{
  "num_hidden_layers": 8,
  "hidden_size": 320,
  "n_experts": 16,
  "experts_per_token": 2,
  "d_expert": 192,
  "d_shared_expert": 0,
  "hidden_act": "swiglu",
  "moe_layers": [1, 3, 5, 7],
  "router_score": "softmax",
  "normalize_top_k": false,
  "routed_scale": 1.0,
  "balance_loss": 0.00212,
  "balance_bias": false,
  "init_std_router": 0.0105,
  "lr_router": 0.00139,
  "num_attention_heads": 10,
  "num_key_value_heads": 2,
  "head_dim": 32,
  "vocab_size": 8192,
  "norm": "rmsnorm",
  "norm_place": "pre",
  "norm_eps": 1e-06,
  "positions": "rope",
  "rope_theta": 10000.0,
  "rope_fraction": 1.0,
  "qk_norm": true,
  "attn_scale": 0.177,
  "tie_word_embeddings": false,
  "parallel_block": false,
  "init": "trunc",
  "init_std_qkv": 0.014,
  "init_std_o": 0.0,
  "init_std_up": 0.014,
  "init_std_down": 0.0,
  "optimizer": "muon_variant",
  "learning_rate": 0.00284,
  "lr_mult_o": 4.0,
  "lr_mult_down": 2.0,
  "beta1": 0.93,
  "lr_head": 0.00553,
  "max_grad_norm": 2.0,
  "warmup_steps": 50,
  "schedule": "wsd",
  "decay_fraction": 0.594,
  "decay_shape": "linear",
  "final_lr_fraction": 0.0,
  "batch_tokens": [131072, 262144, 393216],
  "max_seq_len": 768,
  "doc_mask": true,
  "z_loss": 1e-05,
  "train_tokens": 1430000000,
  "max_steps": 6074,
  "dataset": "wikipedia_en"
}
Below are experts of layer 5 (counted from 0) of a mixture-of-experts language model. Rows are named router (the router's row for the expert), gate (a neuron's input weights, with its number), up (a neuron's input weights, with its number), down (a neuron's output weights, with its number) and show model dimensions 80-159. Each number is 128 + 32 x the weight over its row's rms, rounded and kept within 0 to 255. Numbers have three digits each.
After each expert's rows: "comes before" lists some tokens at least twice as common just after its tokens as in all text; "mostly gets" lists some tokens that are sent to it at least half of the time. This comes from a sample of Wikipedia text that the model never trained on. Tokens count by the router's weight.

# expert 6
router:194104073153150161127151116113152165187125122134113071151112106109132166093125156110153116185153112148083071089094130096184132065103141164138134150140131140101099151181107085171135084123118110137092134117118155065118120095127106131179134105
gate0:073118103142114078149143118178094097118088147083108150149132157106154083134160102150126073167177112115111101134098203124129152083106104128115108178090120157129173116133170104082147124159201146072090174143146134139086144079159087109123155126
up0:069115095133110109132110152098078083114146118089132173173107168139085074144132168125166134115147149100149105077129187129143099136153101155168092116108136098092120138173092127087190152142112100086147151152144121118179131129121110152104205104
down0:089179095121204132138113131086108126107145066129100129137147152139150130100108157093123089169084080116174152159104132096107151097085125078172135154083080123102148151121069083124167100150153147107134116167180139099146118132129123176140176141
gate1:154144119152110130107131124132138116070105088122155139157113113115081132138181117098093085133081168134120113119150112103193128147125120065123162114159103095136130159140128143067137123149117117145123119130142133109162137115103095128119085137
up1:114101151090173105078124152101096139130093123177063160077115174071111160137164090071161141185180079127140100151164096128172109144205098153117182129142095120076082134153124162172110137077071115180162151143127171126125106123093150081076113130
down1:068147124156082149160174167133138130124130192114171203174151082125100120171126102148094131139101092140130114160126133145140119145178172088171107123190114109147209134127111128117050107134115161148129126120107173135158147118151110150192158165
gate2:067088219141124171094175156075151183089123077183101154128108117132117169105118149150167157179121197082112154170096085119182107188113154148097120079102144104168150186094167160122133103173086116152097154201096061088147140117131168134101103147
up2:142142136133169154068092113123127129131096151126050112112079123109114144084066079142129117107138166113125149071179133124168112119209084130134141124110172144108098114211095177132140086125137079171093177197070121162144149140156123146158175138
down2:077103165104133137156095110142103150134114127134129102182124131141203189140136108089073116112135123106086074146109127145102178109125094167123146146141171071102098156083059092131081097112097130135132126107091117060102106111120125191097163138
comes before: " ", " —", " L", " N", " T", " W"
mostly gets: "|", " |", " The", "The", " the", " •"

# expert 5
router:157101144182165128122092083115078114139106117100109135125147161154114121110118139078130147143133143097125058213144112142169144112156116176096065091131175141086086084117091080110124168119158075049155104120091142168130126159166016090152108157
gate28:174152116154134153140210093133152158130153067149154149116128178161126173124088195100112169128123085139109143153137144063082132123116134104070168150109131076176134080104158128155172132081129141064147128088140149066091083150124120113094129093
up28:135108156135168143086163143160131165110160122108159132092083168117175122059130214149126162113090146147112107131136110120096080182164084119123157164182091132113092122063168115086133099115086158137135078130147172183144117141108125146121146202
down28:125121144098109107131096110126139155142134118071126137130097125080099067139173182080139106147152114137128134149108158120156094147130178164116098045132105122110144068136070145111059100188067111149133107125103154122130099117146094131106106073
gate29:151132100137128127140148121181118162156174145139153114120122088138017186170161114145128154108107139138138132101115102111120079129150118166096116186083110098087150165112115115148126142097111098044113197102099130102166123151153075126175119186
up29:147139111166070093137149127095070141110149113125099127122085131147111159142143138130144154173129125103145171087096067182143184102171107116118093098122097135118126132068104151135110132139126151142141111139051165069136130096075176114094116127
down29:153151154160126129157114169160081157178136158077170157159173129148116122107128075096146048133095117095125147169135133130177185154148163076090092127142110156093092138158099126112083114119128117120103093105080162185165159134098072096085101180
gate30:157066111096155150144112106122094133124118183143110152108166160128102175082115149094151168132120106059099143128080110159124149158083079176148144101066105163155170131112132129153164122057165058065164108149115108152105104159132110086106111093
up30:112129130109147149103136134104149139123123082153197155058108147107125164129141178117128173177195136091161098132106120212123117164140132109128088131083147130133128130105120139140151147096127098103148128096133095091135119095156123152111171072
down30:139124124107194134135183141143143137114167139098090149092124153134146166084093135099138130182117106207150121119125136100134060090103103112133095166120101161181117139110092128166123161121103114197165136088097068152143108085094083145148135091
comes before: "-", "|", "==", "The", "===", "In"
mostly gets: "\n", " |\n", " \"", ")\n", "\n\n", ".\n\n"

# expert 11
router:122066153115083128141118094124145172125093142153161191141118187134083123143078121069110118110136158078160071155152118142126108145112135127085090085198184106108094157160115090107150133141158084075146138137116116142125112139175056165099156133
gate28:114164058114116111082094141101152130133143192151184102080145149147092165146108093160143144123116128109128139148128102135135103091137102205131155168115094193101138120030122157140137167122108125146185097089111128121114112146152104116144135106
up28:158073104113115111150157066141130123115078105104122100127152126183113066139145154175149029199080150164110090170120074065089118145105127131155109110170116092133144125211140079174187080122170143090103167128081117119171126141104136091119112176
down28:181176097159159139090145169148055175187145151122115176089168118089218151139101053119125151119108140142117106106101128076113056090107101125170140085093115165167112158116141170122120130104145117125120114160125118190129126088085139130156134143
gate29:081148103082101098139166145115146151058139105178151157112083132179073173151061158147115109156196118093142195114117183123090173144114169135091141101159150121181104111122110081155098144130135097158150154144145122125184105179150102148162098148
up29:115065100130113181121149159154064113140155091122180106137167122145141164136169213135095162118193088165101103098211147121115118130125098137178140144162127110171097129147103157132127126138111131150085097162153155147146173118181094133146104068
down29:082108144103161117088180189087145092143107137107137154131117138151142135130112220123120107136149076180155102072167135128237152139111146120076085144081072110108101112121116166144172165161177110100121132112116116094113108135166216154128140177
gate30:201155143114133174181116171110096099100190124151162130167078074107154145097111160108202158130125128100123148104098122156193108181130114102096164126145099081136121109107132141095158067175118110133117166118136143108167159114184152104093096149
up30:178057138135136122128152171153127145098141093157178148122209126137162113127140122140132199109099194128110113117168167142151137137102134106114168102167152097125083139147153078156111079147114143135143157142127091105128168132117159078077121052
down30:161101117151137119149132127143130109177125080141115123100139125126119144144133170117036086116108136195216150086102183116114154116076104087143153163122106166149155182091134050078164168089109130099097075126105120190131134086117155156086109097
comes before: "20", "19", "18", "1", "2", "10"
mostly gets: " (", "–", " \"", " ", "/", " $"

# expert 12
router:154156096074133125164071141150099174140125131163161113118128102115141120129155130142146141097163133164081142030093140142131136167155082181151173120128109116158150113139148179139116111147090156134129103092159135094085096104116134129159157105
gate0:148098149137158085144155142093110113136129132115123100146107125101098087156157111126117134117125131204088129133131160120126114133118096133144112145229089070122201141123164136167084127154091157143142088122162122162117140165086075140139144091
up0:103175191125111112114070124088146105061144150161137061155140135131122077137116125062102149146123147149175097113108119163130140089131134137146095168070174146091163108144132149138163145137107122120166114062115064146113184160149100175111053103
down0:121101131090152165130087090118097109183114176082096119142081146164084144169111171148138105115101125103105142133180128169097119176143093149175090116107155052102058133078131116141140189129124097080183074128196088131106124091106132102142190132
gate1:108180167068079117113142129136108133125140126095132148094129134154189130153089152180108124068152104103095129117135162088134127074167150111123131162137132126099048149184148122127135128132141117143080133142102135161120166169126159142120153093
up1:081128177136075150147141167084151189122163184152118148128134093155164126213143174134072114113172143200133122087153091118166098078093158099158087109143130103129145098081123136127100138082156196160118112104092101170142134091108114127177116104
down1:176136165077146114099133094114148116098149109145100139167141154128152066076134071134124135071115114080086103187140133144165152146160118142142122125133159103091086109127102137171194106073097089136160077129062144141062154087137151136150096132
gate2:175094073132214118189173146107064124143121195106099221169114126083138121105153090184153135093134178103090077215137154167104155140132146137193136090097131083158119122123110158077109107128083091110163089145114124114157118138068111127144102155
up2:153133192195152100117155154142129089078096109124135176113115139207165173136114138110156085154118116135131123147097154083091118137136114062136138134074204123125155115137158132167119130153102135150143124108161123108194088111181126120085203075
down2:124087126136133079080126127145166104148154150148145122116151168153143115119161148151029126140135115123079126185145128125183076075088115129119109123149087108084179207133090157101126132061049142068195102130033130119145105091145205106079131094
comes before: " the", " a", " to", " his", " in", " an"
mostly gets: " was", " is", " were", " had", " which", " has"

# expert 14
router:146120178108083138107095156166160146102080115145170157163156102120130094127098125088078096161132175141143145092120131130059102131118149075079085090163154089114108121163113122115137091117202110071128161157157173125133183157175096137095081077
gate28:082094120129109135125113130093107117039189116178089187127071126139174092082072079127109153144118083113078088091103152155177126104162131114168140077132142131097102109120080142126096121070126141148163172131079104160175152154107181139132138122
up28:170121096123075107090170095077148122111119112141149161116130069097125103157096160103099135096172142098097165097149114059160139166186150154110142068193059151116186116109140146114101120102145133119135153148115088176148074125149136131107164145
down28:128153109159111179165086095139119086092130068113162156125131109083075106153106142171147139106104146134125131142128071139068160098158150141152103102123148098098171077123137146112137150120142169131040158113136164117086097161164114120155098068
gate29:112139104049117090126078152132074126166098118138101086079150077132102102090129078120154127137117140072074118133101083147131104166144196172114160133121147076184168073100174154117092087119085110115117107101101204148152082137145153161129152106
up29:146160153129166138139069088095091102128130152116075136124060106106105119149145160179143097139118117081140176093160174176188140116128115176137154144134104162127170083121117101127083104135109125125146137127173085191147161129133170173163142133
down29:124124112146139117126180099131099169185131089124050164125158167175129162114133111111162132165121155124091163182108150056129117160083142112125092145199156108104098095083112072109188174140125122104170102139140135090128203146089178138141119096
gate30:124161113139149106089172098111144148093159168123078132105150156108087109192107163091121131132108153193146129148131124097107092099157133136139092087133119127070129159087139145124149183110125140187127136116166175126096131075105095143075118124
up30:137153176055161099126136123106134083120115143170132124078117123143180094177139126093155126048089107120150150131152138086146069118088123117172154083109108115181126194156133075105102111121109100167213195067120134149121144151208110179121161135
down30:143131147117165113111184095203137151120182140093093087163178090110079141072101146131082083115108125129146110113105081171118132071127126146102139134143094161090080137114064074122140151134217147099189110134148167094071114108136143189169104125
comes before: " |", "–", "0", ".", " |\n", "1"
mostly gets: "4", "7", "6", "3", "5", "8"

# expert 13
router:086176163149124088115089121123157143072147096153105089104112045160109125141133128172038123159151147196146189043143114145066105161137152082057132130145095129156164050100136121109111099108160166136135180150155164133144144125133155146097108066
gate0:121116131080112099126116136073173176171118091104091153110104178152114089120112102156190165092182104083142154063123154127150107167116140109101162202152085142134146104198146183124049110094097108112089140090127089163124148112071092132093099092
up0:161188156132103076137087187142125168191125148105135136139179172118176080110133137127178108111095105146160195126171105109130113182117130213120155172135072128156134118072140123112072099105123083148180101128162135120056133076128149183102116128
down0:146140101142150111131113138136194144155117131171118104116118133173222131113101179109125144119130105093122126111156164128140107101098128163094128096142123160126095111137144197101093125155124148196130077113106175166112111104093143148167149122
gate1:040116075095106138122076175154175151162131095147161130108103118161049139116109095053171076125136153089106160136141159186152128146133109141171123174104161121155099099130112155167117116142170157129133201137103166125104138137145171142106145128
up1:135168097093123106102123130124126130168146120152127144156137168153132099062114106080196062127134129155127085143110137087130179073160163100162145128151165116164147160136130099143143127146070140147176165134169160103154113202132174114123091134
down1:160134114133137157123148121135058148090184110121096135120121091172060146133108093073116099200195138105110163075114126130128147181063153170201136147091135181082144100141127154114135092106042145184130115163154150124094092161117105137086102101
gate2:122152147180110117143111097085167035150086140153137111133116120043127129104075196038146151157133110192142102183118138114087190137137139153126202119173142151130153222109131135099121125162125159118108124147191075090142145170112117139181085111
up2:102150098117161133152134198093057151159170100165153166098087112168126125085109163116114143137076153154134151076164088112135153129187194126169107130147184177126162126102132142075100132123182086208089184059172129105160139135139147125092104139
down2:094118146108143172138117116127193107143071135109124064080134205137112182073123118156145160119078093117134076101112082148145147128115135116169201095152148058120162107075139143110135156132080105180109085102139144132131144155122125167131093107
comes before: ",", " of", ".", " in", ".\n\n", " and"
mostly gets: " three", " years", " University", " two", " year", " one"